config = dict(
    n_layer=11,
    d_model=320,
    n_experts=32,
    experts_per_token=2,
    d_expert=192,
    d_shared_expert=0,
    activation='relu',
    moe_layers=[0, 1, 2, 3, 4, 5, 6, 7, 8, 9, 10],
    router_score='sigmoid',
    normalize_top_k=True,
    routed_scale=1.41,
    balance_loss=0.000601,
    balance_bias=True,
    init_std_router=0.0223,
    lr_router=0.000463,
    vocab_size=2048,
    norm='rmsnorm',
    norm_eps=1e-05,
    tie_embeddings=False,
    optimizer='muon_variant',
    lr=0.00688,
    beta1=0.95,
    batch_tokens=65536,
    seq_len=512,
    train_tokens=357500000,
    steps=5456,
    dataset='wikipedia_en',
)
Below are experts of layer 4 (counted from 0) of a mixture-of-experts language model. Rows are named router (the router's row for the expert), up (a neuron's input weights, with its number), down (a neuron's output weights, with its number) and show model dimensions 80-159. Each number is 128 + 32 x the weight over its row's rms, rounded and kept within 0 to 255.
Before each expert's rows: "comes after" lists some tokens at least twice as common just before its tokens as in all text. This comes from a sample of Wikipedia text that the model never trained on. Tokens count by the router's weight.

# expert 11
comes after: "-", " |", ",", ":", " the", " of"
router [143 161 136  92 148 172 136 105 105 157 125 139 177 108 145 131 143  88 170  52 161 132 140 145 138  91  72 182  68 111 122 166 133 130  96 103 129 147 114 154 138 159  97 158 109 101 171 131 184 129 196 112 176  98 106  78 153  88 150  97 125 199  92 128 165 146 135 128 149  97 126 134 129 105 120 115 165 101 171 164]
up0 [ 98  57 132 122 117  79 214  96  73 140 157 122 158 115 132  92  62 176 103 163 116 129  49 161 122 162 105 152 108 159  94 150 114 118 116 101 160 160 148 144 105 164  74 159 169 104 157 118 136 110  69  90 147 155  74 115  84 137  95  95 133 141 129  65 127 137 134 136 102  64  99 129 116 108 134 147 110 157 123 102]
down0 [144 204 123 126 123 199  72 148 143  74 125 149  75 107 155 175 150  93 133 101 146 109 150 145 133  61 124  99 155  97  96  63 129 109 117 143  99 134 112 110 116 140 152  89  89 101 111 138 102 157 158 163  46  95 160 141 187 156 167 152 108 124 146 162 131 164 105 137 120 243 210 110 106 119 139 130 156  93 159 147]
up1 [ 96  75 165 108  92  44 174 161  76 154 120  99 115 109 112 159 117 119 120 144 125 138  90  92 100  58 110  88  91 138 139 160 131 108 107 132 122 148  81 120 124 163 132  98 113 142 146 119 178 124  94 131 121 142 140 142 139 104 138 133 157 138  70 150 145 135 101 120 108  74 125 123 103 121 173  85  88 125  63 162]
down1 [148 154 145 122 128 242 123 138 130 161  90  66 148 161 169 125  91 145 121  97 134 127 149 154 106 155 146 148 167  87 111 138  99 142 135 123 111 120 188 145 131  94 132 127 114  91 163 107  81 125 151 160 126 116  85 117 108 124  83 148 128 125 185 131 139  89 130 100 122 153 123 169 140 130  85 177 162  98 164  95]
up2 [125 206  96 128 153 169 103 133 144 104 126 162 133  97 127  82 164 122  73 112 134 126  97 127 104  87  95 198 144  95 136 163  78 123 194 122 133  77 156 147 146 118  70 157 120 140 119 159 175 146  89 129 175 102 115 117 140 151  83  59 183 172  78 131  96 116 155 105 162 117  87 171 146  84 121  64 140 127 110 120]
down2 [139  55 125 121 115 134 149 162 122 145 133 139 149 171 157 199 127 117 158 129  99 129 100 123  87 152 172 150 108 121 119 110 180 118  84 171 149 140 117 133  82 111 156 117 114 132 148 125 107 140 142 142  91 123  96 107  58 112 162 153 112 186 141 136 110 119  79 117 108 143 174 103 127 208 114 197 114 138 121 113]
up3 [130 135 145 136 169 142 140 134 128 156 133 119 143 139 118 143 163 114 144  90 108 166 168 132 152 166 102 104 129  80 160 162 131  37 134 132 122 119 180  96  70 179 145  86 121 159 162 119  97 190  98 109 127 173 136  41  80  61  85  82 117 130 124 154  77  99  94 109 185 123 115 167 143  97 133 141 108 190  95 135]
down3 [114 176 105 156  92 127 136 160 132 162  97 139  74 155 144 118  98 182 111 149 159 118 156 157 145 120 111 150 127 144 105 105  92 157 108 120  98 152  75 175 169 143 101 136 144 171 116 135 143  78 150  96 161 107  51 182 169 140 143 193  79 117 143 115 179 173  82 131  99 125 123 120  60 168 154 118 134 114  87 140]
up4 [140 134 168 110 142 154 128 171 181 163 125 127 204 150 161 138  98 155 123 108 124 124 160 125 118  62 119 120 111 126 122 153 150  81  90 111 158 129  75 131 120 167 176 172 189 124 162 139 104 128 170 170  64  98 151  83 124  70 140 102  79 210 141 118 142  75 168 145  85 220 116 165 114  68 128 127 111  89  79 186]
down4 [157 150  95 127 164 102 115 110 102 134  72  97  58  90 192  98 161 101 183 113 121 144 136 144 134 138 114 147 135 143 116 145 120 138 129 151  80 124 165 129 112  92 119 148  47 145 114 151 137 114  91 123 136 174 169 143 120 174 132 135 154  22 136 155  66 203 110  61 144  36 140 130  95 170  90  73 152 140 149 121]
up5 [ 97  91 151 161 123 177  91 108 159 126 137  91 125  82 121  97 187 141 138 147 188 159 168  70 167  94 143 135 110 132  87 107 100 115 111 117  69  93 102 128  85 100 146 109 123 131 105 117 167 115 112 103 118 115 148 112 122 104  91 126 154 134 156 169 143 173 118 128 128 150  97 117 136 125 126 130 158  96 119  77]
down5 [148 143 117 149 101  90 138 132 139 112  97 229 124 159 148 142  96 144 149 110  66 139 109 140 122 150 136 133 125 142 132 121  80 140 168  89 167 173 132 167 190 156 100 174 150 117 133 157  75 101 135 153 146 119 107 174 130 153 147 115 105 125 133  91 130 105 124 107 108 132  91 102 106  81  80 118 111 191 121 212]

# expert 7
comes after: " 19", " 18", "20", " (19", "–20", "–19"
router [ 98 142  69 114 144 104 190 130 125 189 176  82 183 115 137 161 137 100 120 110 136 170 128 148 172 112 120 142 173 109 104 182  95 142 120 119 128 143 128 134 148 137 114 109 116 130 177 138 133 142 144  90 130 119  96 113 128 132 137 145 101 144 117 156 142 122 103 103 149 118 161 114 216 140 179 133 220 118 136 145]
up0 [143 166 132 163 128 113  97 100 114  85 119 146 101  74 123  89 141 158 157 155 114 193  88 178  96 107 108 191 116 108 123  95 182 175 103 155 120 141 128 135 148 131  97 201 110 163 105  95 120  85 112 140 135 156 133 111 114 132 128  81 141 127  77  62 141 130 151  84  97 151  88 100 136 146 128 202  75 142  70 168]
down0 [105 185 114 172 183 114  66 142 117 120  91 100 106 116  84 167 113  46 155 124  95 145 111 106 147 125 132 139 184  68 124 174  72 116 168 205 113  73 150 144 135  65 160 108 163 101 154 158  41 172 129 123 138  97 175 140 133 152 113 157 119  91 180 130  96 134 170 188 112 118 158 118 108 135 195  82 120  87 101  75]
up1 [150  68 170 151 106 140 125 147  90 212 152 100 146 137 112 105 148 148 150  87 108  62 135 160 119 129 150 136 144 155 171 111 130 148 156  45 189 104 140 147 103 141 121 142 130 136 147  87 195 117 122  94 149 130  72 178 124 131 166 114 179 126 172 149  82 116 114 133 126 160 121 143 181  96 123 112 171 141 110 201]
down1 [132 201  52 118  98 123 125 119 135  37 149 118 153 167 167 156 173 128 111 138 117 178 115 124 104  74 122 105 156  87 149 121 148 150 133 150 167 165  99  92 124 108 137 150 111 146  86 204 130  76 116 138 128 159 126  70 128 107 133  94 136 100 114 130 204 120 121 189  96 114 117  99 122 181  89 162  78  89 150 111]
up2 [130 164 160 136 160 121 119 106 127 121 108 127 118 129  77 131 168 132 111 186 119 122 128 192 137 122 126 131  68  84 144 125 174 101 184 168 108 107 123 111 182 162 168 146 122  84 167  96 168 137 146 211  81 132 125 181 166 120  27 129 150 152 129 118 151 107 154 102 173  66 172 175 165 108  55 101 133 128  99 159]
down2 [105  83 130 116 107 118 122 159 116 138  64 135 175 106 193 107  94 143 157 118 114 149 112  67 124 124 130 105 157 136 105 116 100 138  77 121 137  98 119  62  77 103  86 124 164 196  75 142  88 153 106 101 129 104 142 137 129 124 211 142  54  91  91 178 107 126 128 134  98 165 116 141  71 161 159  98 132 101 118 103]
up3 [118  39 137 188 150 191  90 102 169 135 185 138 121 150 127  84 129 131 165 106 142 153 112 131 145 123 145 128 144 151 164 130 135 152 106 128 158 192 129  82 146 127  93  88 103 134 174 128 131 136  99 148 175  86  86 131 120 127  98 127 171  40 138 161 112 151 107 104 157 170 108 106 195 152 161 149 135 109 164 138]
down3 [ 98 175 106  89 171  57 174 131  58 149  92  83 107  66  85 153 103 145 135 129 140  71 156 150 123 139 146  82 101  80  99 112 119 135 141 149 108  80 122 116 110 147 156 124 116 136 141 165 160 112 147 102  64 141 146  93 123 140 135 135 117 201  80 104  69 128 118 137 117 132 143 152  84  75 124 107 117 160 127 129]
up4 [ 82 127 134 105 120 153 200  76 105 107 125 118 161 166 127 132 154 169 112 158 119  90 127 105 129 133 106 158 174 151 152 126 120  75 118  85 156 134 151 103 126  96 133  92 137 147 134 138 131 138 157 125  87  98 157 150 180 102 102 132 161  85 142 121  98 125  87  93 164 172 143 115  90 142 133 173 164 106 122 121]
down4 [161 137  80 188 129 116  68 124 195 195  86 129  44 140 112 148 123 114 160 130 132 113 155 119  96 110 170  98 137 114  91 150 115 150  79 140  54 128 103  74 171 144 143 104  81 187  72 116  89 132 104 135 171  97  93 139 131 168 182 107 138 165 121 152 160 125 141 151 121 180  40  99 129 121  91 102 103 130 204 116]
up5 [ 97 119 149 135 178  96  27 154 155 194 115 168 114 173 102 131 114 126 123 113 129 109 174 124 172  60  76 108 122  85 107 126 117  77 192  66  74 146 115 124 182 114 119 147  99 117 188 151 122  73 119 133 168 142 174 111 119 116 144 164 141 137  95 107 142 142  84 173 139 127 120 121 112 118 134 121 131 106 134 170]
down5 [152 106  78  90 102 145 197 140 121  43 168  92 142  71 195  84 188 160 101 177 158 233 133 148  94 153 188 166 149 148 104 133 128 139 110 143 165 151 166 139 115  67  97 162 125 187 144 155 134 151 145 104 123 166  82 176 166 129 126 133  98 183  88 130 127 106 154 121  96  72 143 125 144 125  81 118 130 139 113  73]

# expert 28
comes after: " of", "s", " in", ".", ",", " to"
router [173 152 132 135 104 145 131 147 157 118 179  93 164 193 155 133 140  58 141  92 127 134 146  78 145  95 106 117 118 132  59 166 143 137 130  64 134 111 138 101  85 174 132 128 135 162 155 169 163 138 156 122 148 149  88 132 133 122 178 147 132 108 166 138 174 178  94 105 110 135 131 157 161 163 189 115 154 143 170 141]
up0 [131 124 139  98 178 138 144 128 125 142 129 136 146 154 111  79 109 139 143 145  87 125 133 116 111 130 181 105  79  75  91 160 163  97  97 169 133 159 106  97  97 135 121   0 162 124  47 190 120 107 139 151 113  92 110 100 140  77  94 162 111 119 105 116  88 154 178 156 131 140 108 133 106  83  96 158 147 133 146 108]
down0 [ 59 120 133  72 117 139 123  87 133 133  93  87  79 127 163  74 103 131  83 147  83 152 146 116 111  76 122 151 152 117 147 150  85 147 116 107 134 121 155 103 130 136 109 168 142 149 153 121  82 144  92  99 154 111 167 171 138 183 142 140 127 112 121 122 130 216  69  92 130 186  97 168 126 118 148 148 159 102 156 105]
up1 [ 80 121 134 114 108 153  86 164 110 159 145  90 122  72 120 150 172  82 106 131 115 143 140 123  79 118 124 106 129  99 153 157 172 122 120 163  92 123  95 127  97 157 132 119 132 144 202 175  64 135 162  70  71 195 145 138  98  99 160 124 148 110 111 115  99 104 138 129 129 104 142 178 145 110 141 129 156 153 144 161]
down1 [161 135 162 167 137 105 140 131 138  94 147 152 130 143 131 110 117 142 151 126 168 156 130 119 136 127 147 149 128  84 137 120 116 165 158 104 157  99 133 123 170 138  89 161 129 126  83 101 122 142  94 121 202  72  91 170 144 139  64 124 130 159 171 127 132 151 114  62 145 160  66 100 127 161 114 123  81  75 151 135]
up2 [156 100 155 115  80  79 120 110 139 159 162 105  85 144 120  66 117 142 143 129 112 168 155  87 152 115 128 228 189 163 114  83 142 125  63 119 106 138 174 186 114 179 180 122 138 153 159 121 119 103 180 125 115  81 146 178 117 175 160 138 139 101 154 159 140  95 147 141 140  76 157 144 109 164 177 152 144 120 140 103]
down2 [160 149  57  81 182  74 154  79 111 163 136 151 141  77 151 182 162 180  90 116 110 107 141 160  62 124  98  42 159  93 135 192 173 141 208 106 159  71 112  83 127  61  99 140 160 156 112 161 153 138  78 111 109 133  77 172 106 148 101 111  76 152 128 107  98 132 102 129  95 197 162 126 115 123 136 101 126 151 136 155]
up3 [154 131  97 158 139 169 117 108 142  97  90  87 105 177 106 109 100 112  88 117 129 178 101 123 109  92 153 100 121  92  74 125  83 121 145 113 188 148  63 143 171 103  88 127 183 113  99 108 153 146 153 131 132 148  91 108  96 175 122 121  76 186 111  84 111 116 121 123 150 111 141 107 162  70 143 155  74 142 172 132]
down3 [ 84 133 155 119 130 132 121 111 126  70 120 181 148  79 141 140 128 134 175 106  92  96 140 109 143 215  90 198 143 116 156 122 171 116 104 114  53 120 156  75 159 140 137 139  80 145 145 120 134 159 110 144 177 132 149 110 138  57 167 118 190 123 115 156 140 159 135 162  91 144 142 149  93 182 156 127 141 147 130 160]
up4 [ 92 115 158 152  78 155 185 150 157 114 124  62 170 144 119 103 137 102 166 188 164 160 120 106 164 112 162 109 107 142 155 138  71  92 137 127 132 141 177 111 117 110 135  74  48 106  90 128 143 186 157 100 101  88 132 114  97 103 158 164 200 156  85 162 131 154  97  89 142 121 126 120  97 103  91 101  30 158 130 140]
down4 [159 130 117 167 107 108 169  90  89 123 107 167  53 119 117 175 111 120  91 106  90 107 110 125 123 118 102 137 135 143 106 115 161 157 142 159 148 142 130 166  92 147 113 148 172 138 160 121 104 126 153 168 148 163 148 143 136 122  62  92  82 107 155 148 131 157 151 178 121 213 149 124 129 113 141  98 160 134 158 148]
up5 [ 77 119 129 127  87 244 200 159 149  92 136 113 158  97 122 176 125  64 120 122 111 122 150 136 228 100 105 119 167 126 156 176 151 159 104 152 169 107 112 155 124 161 181  48 147 127  55 129 180 170 138 139 176 152 124 150 148 134  73 137  69 147 123 113 139 191 120 144 117 149  84 129 125 165  84 177 127 140 107 134]
down5 [129 118 178 131 133  31  56 130 143 100 106 127 122 177 140 107 148 158 172 120 132 194 106 146  59 147 202 166 109 112  89  87 120 121 120  98  93 174 192 110 124 139 120 215 110 123 168 116  90 121 119 132 100 124 155  96  90  91 154 103 146 114 125 124  92 149 115 151 102  94 149 127 125 115 138 149 177 131 148 153]

# expert 13
comes after: "s", " be", "it", "as", " sp", " st"
router [103 140 109 123 103 162 103  35 136 203 174 110 162 128 169 141 118 100 123 100 149 165 130 102 189 101  77 152  98 115  95 163 135 115 102  83 193 159 153 115  78 110  76 144 155  93 114 132  91 166 180  90 173 104 190 139 132 127 110 119 148 155 141 140 187 169  78 131  89  71 163 176 138 126 171  85 143 154 144 182]
up0 [ 73 167 154 117 164 116 103 116 140 117 108 158 187 130 119 114 145  78 136  91  99 119 115 116 125 111 150 193 108 138 162  96 141  83 116 107 128 163 147 147 135 177 136 173 148 136 111 103 160 107  98 137 162 128 106 164 196 131 175 127 161 124 112 116 123 153 114 102 112 179 117 125  61 114 176  89  66 136 123 167]
down0 [101 140 153 138 105 176 104 114 172 145  89 122  67 127 149 179 111 119 144 132 140 111 115 155 135 140  95 121 165  95 130 161 121 138  94 192 143 156 124 118 174  66  75  82 124 102 176 189 108 143 133 163  94 128 145 155  68 119 104  98 161 127 148 147 139 148 130 147 150  89 158 138 156 150 152 141 181 104 155 108]
up1 [133 196 145 169 161 110 131 134  88 159 127  88 126 160 111  87 154 159 165  96 115 174 103 131  96 170 109 180 119 156 130  92  94 129 155 106 182 136 110 112 139 104 174 171 127  89  63 120 128  55 117 103  99 164 117 177 170 166 134 167  43 100 167 167 129  92 166 126 118 149 138 147 112 115  98 152 128 136 116  94]
down1 [154  91 132 113 119 108  89 111 195 105 131 136 112  89 171 145  81 124 118 134 114 129  91 138 154  91 159 138 182 117  97 121 105  74 181 113 108 123 182 139 122 120  65 146 106 156 126 138 148 199 109 157 149 101  92 123  87 102 115 120 138 162 109 124 103 201 110 129 147 128  94 124 127  70 179  93 149 119 123 116]
up2 [155 154 149  87 151 147  99 115  72 134 194 164 185 173  72 128 127 153 109 153 131 162 108 169 135 122 159 130  92 178 133 133  75 164  83 123  87 125 158 104  90 160  63 194 139  72 105  73  68 130 184 105 158 128 134 137 142 127 173 147  73 136 160 188 146 133  73 154 176 105  98 138 132 125 139 103 160  81  96 151]
down2 [185  68 121 137 146 139 149 110 198 119 100 109 125  94 170 144 139 168 134 105 144 115 109 122 133 150 133 126 112 122 120 130 132  69 116 107 122 155 131 182 127 130 150  92 141 161 161 186 128  71 138 112 133 164 211 167 107 104 160 124 153  70 118  51  72  83 173 161 108  67 161 113  79 184 154 146  68 177 216 109]
up3 [111 174 124 132 133  75 128 107 124 145 153  88 135 126 140  65 144 140  54 126 158 157 139 163 151  92 199 133 127 133 119 170 170  67 135 108  33  72 160 119 123 122 195 125 127 144 127 176  82 200 122  98 122 107 162 152 140 137 157 238 112  85 100 102 119 136 140 150 150  96 124 155 119 121 160 117 119 106 165 130]
down3 [ 92 130 116 130 148 153 136  77 105 139 119 119  98 108  97  93 126 120 158 131 114 103  99 167  87 176  75  96 156 117 140 129 138 199 125 124 119 113 157 182 133 129  83 128  72  25 119 120 179 146 142 137 151  94  83 142 101 114 104  98  99  65 109 133 140 167 139 128 126  84 148  82 125 127 126 162  84 157  71 182]
up4 [126 134 119 101  99 188 131 116 113  92 116 119 153  95 175 100 131 116  85 116 123  65 101 133 158  68 118 145  91 131 137 175 108 156  76  85 205 137 187 135  62 139 148  90 131 106 125  63 113 154 180 135 119 122  90 165 106 125 159 147 126 157 151 137 108 102 150 142 150 105  97 136  89  56 125 167  78  96 174 149]
down4 [103 146 115 161 126  97 114 144 140 154  95 175  77 134  69 137 107 166 143 102 152 172 117 130 134 151 122 146 143 110 162 161 137 172 111 211  51  59 113 111 179 123 131 163 139 133 100 169 144  77 130 106 147 122 199 159 136 156 138 106 164 128 128 123 109 117  96 126  87 148 181  62 149 182  73 118 137 109 141 123]
up5 [144 147  91 117 146 120 132 126 136 147 137 144 124 144 129 161 142  86 120 172 134 125 161 123  96  87 133 195 115  94 131  52 129 196 129 119 108 116  94 103 175 139 107 133 162 170 127 158 102 123 125  91 144 100 203 125 163 129 200 155 195 119 149 104 111 105 102 127 144  75  37 121 186 126 125 175 129 136 123 127]
down5 [119 103 103 175 160 137 113 139 139 104 185  91 112 113 155 132 129 162 109 142 146 143 105  86 183 170  54  97 181 147 159 155 169 110 164  91 162 194 117  82  72 139 160 139 191  79 144  87 156 193 148  86 138 161 141 145 142 145  77  51  93  96 185  94  99 156 124 114 134 122 162 117  88 165 149 111 180 202 113 191]

# expert 20
comes after: "|", "-", " |", "–", " (", " in"
router [122 163 115 123 129 144 158 108  95 146 208 124 125 144 184 116 111 134 174 117 145 118 162 104 129  80  73 120 141  78 115 185 119 131 127  75 145 175 177 146 147 160  81 123 179 124 188 104 152 145 140 137 179 113 138 115 106 144 145 119 167 151 124 181 114 132  74 127 127  63 162 139 150 156 138 110 136  86 148 176]
up0 [150 131  63  94 172 131 159 151 138  93  99 168 132  95 155 169 143 188  96 159 138 125 151 131 130 172  85 133 141  73  97 111 136 145 141 186 117 143 186  75 126 109 109 110 155 107 161 137 118 140 147 131 145 129 101  82  96 125  85 149 207 155 142 131  62 138 139 186 149 110 110 134 154 113 117 139 206 122 154 135]
down0 [102 165 165 130 101 105 107  92  88 171 108  98 125 175  59 108 109  96 158 104 114 108  69 127 140  92 151 129 128 134 179 115 110 151 156  82 160 126 114 188 151 128  98 115 106 115 119 164 147 140 142 140 152 112 149 145 141 124 172 119  39 126 126 144 193 125  90  72  64 138 147 121 104 150 146 117  98 152 121 142]
up1 [127 192 159 177  87 163 125 140  72 135 170  63 140 123  68 177  93 119 144 140 126 150 131 146 129 150  96 126 149 127 155  94 133  95 131 124 148 155 137 127 149 148 129 133 150 124 199 139 115 201 115 143 100 149 184  90 116 125 114 120 155 154 157 115 121 104 106 128  92 163 163  93 136 116 117 120 160 128 165 108]
down1 [143 142 141 113 187  84 150  82 169 108 106 163 111 167 169 110 106 146 133 157 136  65 161 149 140 108 132 143  97  84 150 144 133 189 101 140 119 102 105 150  72 129 209 148 128 157  43  76 136  64  97 110 174  25  83 171 104  93 174 142 102 110 125 135 138  85 147 110 157  67 102 136 112 128 133 134 101 168  91 152]
up2 [182 138 150 137 133  52 121  78 142 122 140 116  22 114 157 103 158  92 115  72 114 106 185  80  72 148 102 145 102 122  63 118 131 108 115  96  89 103  61 169 135  93 143 144 131 135 166 111 112 127 180 142 187 103 166  84 104  84 104  97 150 131 129 102 154 133 152 159  86 113 120 124 104 108 141 124  87 126  70  86]
down2 [101  90 151 115 135 107 154 144 136  59 130 111 199 140 157 178 120 160 131 192  59 134  81 146 104 137 153 119  98 178 128  94 120 113 140 173 120 160 213  93 151 133 138 114 143 187 117 114 119 169 123  93 109  65 181 177 112 141 131 147  90 161 200 198 138 120 120 106  85 148 123 164  90 135  87  96 161 124 117 146]
up3 [102 144 129 176 113 147 139 122 102  86 161 122  96 110  97 155 120 164 114 115 113 188  74  94 125 137 115 188 161  90 146 116 114 100 146 135  93 162 124 159 162 145 117 103 116 110 151 125 139 146 117 102 163 108 173 149 149 189 146 103 108 116  27 117 130 149  99 135 128 112 129 152  69 113 136  91  93 139  65 135]
down3 [155 166 167  66 139 112 124  92 190 146  83 154 131 125 122  86 163 105 134  91 126  85 190 116  92 128 178  73 119 129  77 133 135 154  96 115 147  85 102  99  79 104 134 163 162 148 107 140 114 128 178 139 101 160  57 138 127  93  93 147 154 157 200 115 172  96 129 115 135 109  79 103 168 109 106 119 165 115 150  93]
up4 [232 113  66 165 168  87 113 145  93 128 193 103  94 153 122 109 108  75 156 124 143 172 140 121  97 154  92 112 113 199 123 135 115 116 134 180 141 116  76 131 151 167 102 170 105 122 166  59 110 146 119  78 131 151 101 194 125 146 149 101 161 118 175 117  99 161 126  84  74  81 128 153 138 121 115 166 124 169 168 110]
down4 [ 51 145 200 107  86 130 115 129 174 104  87 114 174 111 142 154 107 104 121 113 134  99 136 145 182  47 162 173 147  75 170 159 148 134 101 113 121 114 126 102 124  72 109 109 191 164 119 144 128 158 136 136 154  82 124  79 129 125 161 126 144 156  90 143 145 101 160 144 192 127 182  69 100 151 134  34 170 126  70 123]
up5 [101 166 123 143 154 115 136 165  93 137 157  97 148  90 101 183  81  90 127 122 138  97 129 142 133  96  70  98 156 172 112 133 137 142 138 137  92  54 111  87 134 106  98 163 151 131 146 115  59 158  99 127  78 192 170 153 127 128 191 146 144  95 163 132 100  95 114 140 169 104 175 132 161  61 114 159 109 169 110 138]
down5 [145 112 135  72  79 104 129 143 111  99  74 116  99 169 101  95 160 114 125 118 107 210  94 157 136 148 169 138 118  91 148 136  92 103 144  82 133 185 168 136 111 136 119 124 142 107 150 102 117  60 171  89 178  77  45 133  97 160  28 122 117 189 115 115 144 119 143 133 138 149 107 161  70 134 128 105 157  95 157 154]

# expert 14
comes after: " (", "\n", " \"", "-", "S", "A"
router [105 166  69 122  90  87 121 114 120 171 143 150 151 155 144 143 139 118 188  63 158 162 159 163 170 109 106 141 126 134 136 166  95 119 151  39 142 150 155 172 111 163  84 137 120 106 150 128 191 154 169 140 149 106  87 100 127  97 130 118 104 125 115 172 140 187  78  77 125 126 132 155 197 127 137 114 120  85 190 177]
up0 [165  98  86 102  48 195 109 156  97 143 155  93 161  87  87  94 178 159 187 126 120 148  93 167 157 103  73  81 175 166 162 115  86 101 143  95 137 109 140 133 120  88 167  97 129  81 110  79 165 141 152 148 199 141 117 164 105 124 162 112 152 128  98 108 163  73 151 197 218 143 117 163 199 197  83  92  95 108 153  74]
down0 [103 158 183 146 114  61 120 108  71 126 133 103 110 176 161  75  84 145 105  94  76 136 115 128 122 117 152 135 110 116  94 152 159  85 107 113 147 119 106  96 103 179  98  87 148 199 140 133 154 146 109 114  92 119  87  94 141  87 127 132 104 179 193 139 135  77 137 188 103 154 113  85  93  65 103  88 142 160 103 165]
up1 [ 89  59 128  96 163 135 137 125  84 130 144 131 134 133 107 120  97 119 103 127 111  80 168  93 165 127 197 123 102 102 125 122 100 122 131 198 107 186  66  97 149 113 117  90 123  62 136 104  96 133 136  89  89 130  84 159 176 133  93 137 141 125  76 136 170 132  97  56 128 103 165 139 111 132  94 105 116 182 113 198]
down1 [124 182  88 140 116 114  97  61 187  88 140 134 144 147 177 115 121 145 143 117 136 121 123 143 153 115  95  95 143 132  72 117 171  89 109 100 167  79 154 153 106 123 136 128 132 193 153 138 127 137 112 148 157  55 148 126  96  86 120 154 121  62 206 102  23  90 137 165 149 192 124 142 144 136 148 201 133 118 128  81]
up2 [105 199 151 155 156 176  83 115 116 100 125  84 150 182 133 115  79 175 131 172 118 186  95 128 101 138 130  59 144 104  87 129 126  88 158 127 129  86 128 151  90  90 153 140 146 144 135 148  85  62 123 136 138 145 174 154 143 160 145 171 116 125 173 109 113 156 175 124 155 147 100  94 123 164 110 135 138  79 160 143]
down2 [103 118  94 150 111 125 194 165 195 144  96 152  97 105 130  95 151  77 123 115 167 125 130 142 133 112 123 179  63 109 199 186 158 106  82 141 123 153 143  86 126 109 168 103 125 130  75  76 210 176 138 117  90 120 145  94  89 130  94 139 115 133 139 157 101  93 106 178 105 127 108 133 117 134 149 146 142 138  75 144]
up3 [108 190 158 136  45  93 149 182 118 163 128  99 165 105 136  68  96 154 156 130 120 107 123 128 103 120 162 143 132 148 110 123 148 125 144 127 129  96 174 168 169  34 107 114  89 133 121 112  80 132  87 163 118 133 145 172 119 119 141 101 133 106 105 118 132 113  93 164 113 115  90 132 122 138  60 180 115 111  78  83]
down3 [130  91  79 106 182 126  94 132 157  84 166 132 117 119 188 146  73 149 134 119 122 138 127 166 137 180 143 113 198 133 122 104 127 159 120 142  93 127 125  85 121 195 107 145 128 131 110 106 117  76 150 147 136 132 127  88 130 130 132 209 113 164 158  72 132 128  90 135 197 105 101 134 104  86 170  88 128 137 173 164]
up4 [144  88 106  92  79 101 101 142 128  70 153 133 156 150 122 191 107 158 161 141 153 207  91 119 170 185 151 176 122 122 105  82 136  95 136 135 109 106 154 114 129  92 146  83 134  95 134 119  95  93 147 141 136 117 163 127 168 150 136  93 136  96 157 152  99 139 133 101 115 102 196 129  89 159 113 145 163 133 108 110]
down4 [111 151 148 164 151 143 142 152  94 166 116 148 124  84 119  71 174  78 145 141 127  73 165 104  68  93 137 158 120 140 144 156 126 137 100 119 137 138  88 128 162 178 122 150 167 129 100 147 140 199 124 147  98 123  58 124 105  98 101 137 148 159 110 187 167  94 121 173 157 125 130 141 116 128 137 125  98 116 149 111]
up5 [140 126 183 138 142  95 121  54 155 105 152 142 118 124  70 184 102 116  75 110 121 180 131 121 137 175  74 131 152 134 171 123  87 119 199 117  89 142 141 114  40 121 138 121 143  82 135 151 144  75 129  80  92 182 136 163 138 112 114  82 143 160 142 147 169 154 119  79 101 128  56  97 138 167 141 215 151 153 139  62]
down5 [123 142 103  81  98 157  95 131 127 132 114 131 152 141 121 131 118  86  97 130 143 120 171 124  89 116 122 131 118 112 134 158 151 152  91 121 192  81  55 111 206 118 127 118 135  98 132 117 139 169 164 183 159  68  61 126  98  97  77 190 136 137 133 119  78  75 135 171 144 124 157 182 121  81 166 137  97 122 122 130]